Experts of a small language model: 4500 steps.
Below are experts of layer 3 (counted from 0) of a mixture-of-experts language model. Rows are named router (the router's row for the expert), gate (a neuron's input weights, with its number), up (a neuron's input weights, with its number), down (a neuron's output weights, with its number) and show model dimensions 0-159. Each number is 500 + 25 x the weight over its row's rms, rounded and kept within 0 to 999. Numbers have three digits each.
Before each expert's rows: a language model's description of what the expert responds to. This comes from a sample of Wikipedia text that the model never trained on.

# expert 55
What it handles: Numbers and headers inside table cells, such as 0, 100, vote counts, percentages, and column names like Apps, Votes, MF.
router:531448488434469519500479507500466509500509489493527435542499532496514498509520478469513476508530448490497513505476546446485488512564467561501477469480507485486506506457531521510490484479514498494496491482477422499488467513549498455533519506487520518476494515489534495501515514456479486461502497510496454488475496502514514464495533522495522489530528498516535473504463503525486493511542506518506504557533510528554483496549496494496497478520510494496520531505500516496524508506524506
gate0:523426466488470507476511491497516489471464522526486526472508481513458518512512514496515519508500511520541510488472511513514467479484518520559549521463476565516522498486470501459531543522482474481442479465506518547498532478483489478485472507470480558497489488497516453463507449488479518496473500521501437466497523509526556499496479493526502466519507508518508502515473506489517469509476514512512487510486435511526485473539524508497504495487512486523495478464486476516473493509522514
up0:464528499506499503538498520500489478478514513479515499480510485489523491516494525482496468477499462508468504506486491487480513527468479474403482468528520436510510498504515502531490453483504528534522521463463493475551472498520492536510508486548496450527511502497479517510483564517531485522535527481507531557504483477473491555483523486495503548523524467493466473504491495518521532479521524490479495504518547510472495539495469486483488485547524516462495498551509517503503482494467498
down0:497541488478493512477458519515483501493561460487542475529531521507551480507484516504501462537542472521487488502470504506535492522521483569445476510494501508500486513502539492496478477473510486463510525434513485487456449496482504506491467491514484522500507482500513502473543486463499482493503519494461506488530456492519523487475498495508493473488503517503520490498481471494514536510567491498523481513508475495574534482498485513507466501500506529506494524465539513509508529465572532

# expert 42
What it handles: Word-final s and es suffixes marking plurals or third-person verbs, e.g. seaplane-s, Maple Leaf-s, introduc-es, vanish-es.
router:491506516504506501497479501523508515516540527471538502489497517487516495514488471451443511497504466501477496530489530435471506519497514500495495471472479530503491483488507510541502498492543506488470472564500492492452518522504464512515506503466493500473475542487541481558523545484496499489508540483496473504438510514525518485525506539488484505556532502514505460508493542487515512499495502547476510536549518522485488515552484472491459478491492520454498568530521547514500493528521512
gate0:551465506458490479476460473518501521475486504493489486486514496495505506500517500476507561519518520516473525497532479504523529461464504476520508484540454507489523474519524546499521489469491479495442485518497517492508498509496467530560509480488497463498491522549484480514507487524492513504505529454494506534503536499553501461545466502453526458487484497519526467460527549519507531481465485549518512482488482492472514490509513499498489485541463487565488474501531543516475499479478522
up0:508493522480465529541499523519506477540488550478511509485533448522504448496503486551494519487493471522459504522486515518474509478491538527476473460484556493517517528519484512479532524492458496455515505494503477527498507463469525484468508497466515487488492506490535490465502457469512500503507482534492462494527496479467473530515557468513478522561521448466506460485494501530545526522503532485489491457547486522534465535513523482511498492502499480492496490509520501460539522497512481
down0:532473481516490530491479481506504461484497517545435467517518509506521527525522509517470478558458561518508520499495478499465495491489466467508514542500472497458532444469480520457501505510499516493533496490534485534507483539519499564529512492527510474466474535498504505514534512476482500515475490503493486529501488546523575447524478494506475467486469516500573516479485523511514530481513510487472485485509489507496492470496459509504506529516504505484482473534499516504523528514504532

# expert 3
What it handles: Word-final s pieces on proper nouns and titles, such as Rolls-Royce, Buenos Aires, Rangers, Williams, and plural headings like Colleges.
router:493496484492497526504489478551498497524521542506549498528495532461513499507501484454490511510486471457482494554486489453455502492509509527500510491467510549497520465480498515543499486504514475484482496553511498494450487531494447505509508513437525499484477512485525510531508540499490472469504500492499430487503525521556524498513511561513486502539526505508525486511491503502520522515539499533505489509572506521485491499551477490460481468490509495456499519519511553500493487527542501
gate0:494501546502503527496513527484527472472524513543489490487480496525465524507496502517555511501463488474470540493518475500505519469547443555490490476468535537462461505519501464489516515533493506545517493492502477521503486492530491545482513503495527452529485474522504499491498533444507487517479485492473505487502539537540495488451496511513471518425536492490494534510510494466493503532525502482511464440512511519524462501498518507542517547487512534502514496537503468520535521482495509
up0:495497529508514515474469529496507459526507504526497510479502463462498509500520511516533457555486491480524526481498458487500521530535509517490462494479487539478491454540429478480476495523494490543495458501488490549482488483538485553506490489542524487519482491482499511473514500457498483536476487507483534488505490497483502514484456535501484512470537501540502550462506510469533484498483473483496494481518510465544471520528499481510511494494513483422518547530506472523512510470551519
down0:508494491536474502483522525531522516519435523517495495536466512505500461535493509464514479515501511469473533484539534500478488519498478552515544517473470513515471529488498464483494524527506484451517518496464508487526511503499496533488463508514503488485508486465495523476452486512533554506516478531542528507487472489477505486449480448558478496511479523516477507477530473517478537515533523530511492481483486485467499480464478465503515512457510499514516466513504473496557485558493457

# expert 63
What it handles: Plural nouns for groups of people or things, such as men, women, children, members, critics, and plural -s endings like genes, passengers.
router:500505513510483516510441484537472494507518517484498491543475511470518514500505491496509504493507450476463497522484564472467478510492508499506492489496491547507508453492495494513466519493519523494471487498485492510469506506515499500505494495460514511422503515477557483550504558483496488483512490472492473488486510512541521449494505502495509493507561475515492455495487549512498531532508499509466511576505548502512484511546498485480473498509521513462498558522517527542514498538549540
gate0:497494498488478464469521511497542491515526497507485483512507521512546500454534561499489523546511442486529518505535510464476513511514489503490506513471469533509531515466561525495528489526472477501468468498518484559473487494479532518473500547507552495494476484494516498516491512528537517474495537485506494444475522512529507481484506526537494475535508513526496498530511474516513490529501543489443504480546490492507487496488524430492441528489501468517500523462483501508484521470489525
up0:523532501535515499547470492524510516445481502509506473514442483477502515489478459491454476500494496495495470533493513460487527554476475519524494505501510513505528471481522486484470507480512507531521499527493499437506496513540494554528516537508450506496492526499418514480491476499446502476518504519532460488482476487474478527535451481488540504479507503474475499494511531483509515497490493528503452496498480549532491518532510480507519505452498516505518482501478552529556517506504488
down0:489514502530487452509504530480513462495463570476467479479509530508535505528479480476499497492505451504498475482486510488464503523529465484518516544535499471542581531481519500510491501526481500538514467507494470516492492498502489505492510547467528544506516533489521529521484485534474499491535487520551506511474495537503471519539471514520523501516501516530518476534486490495537482481511501524536456449519503543483517516490504505509514485469411520490495505452481516505501503483491496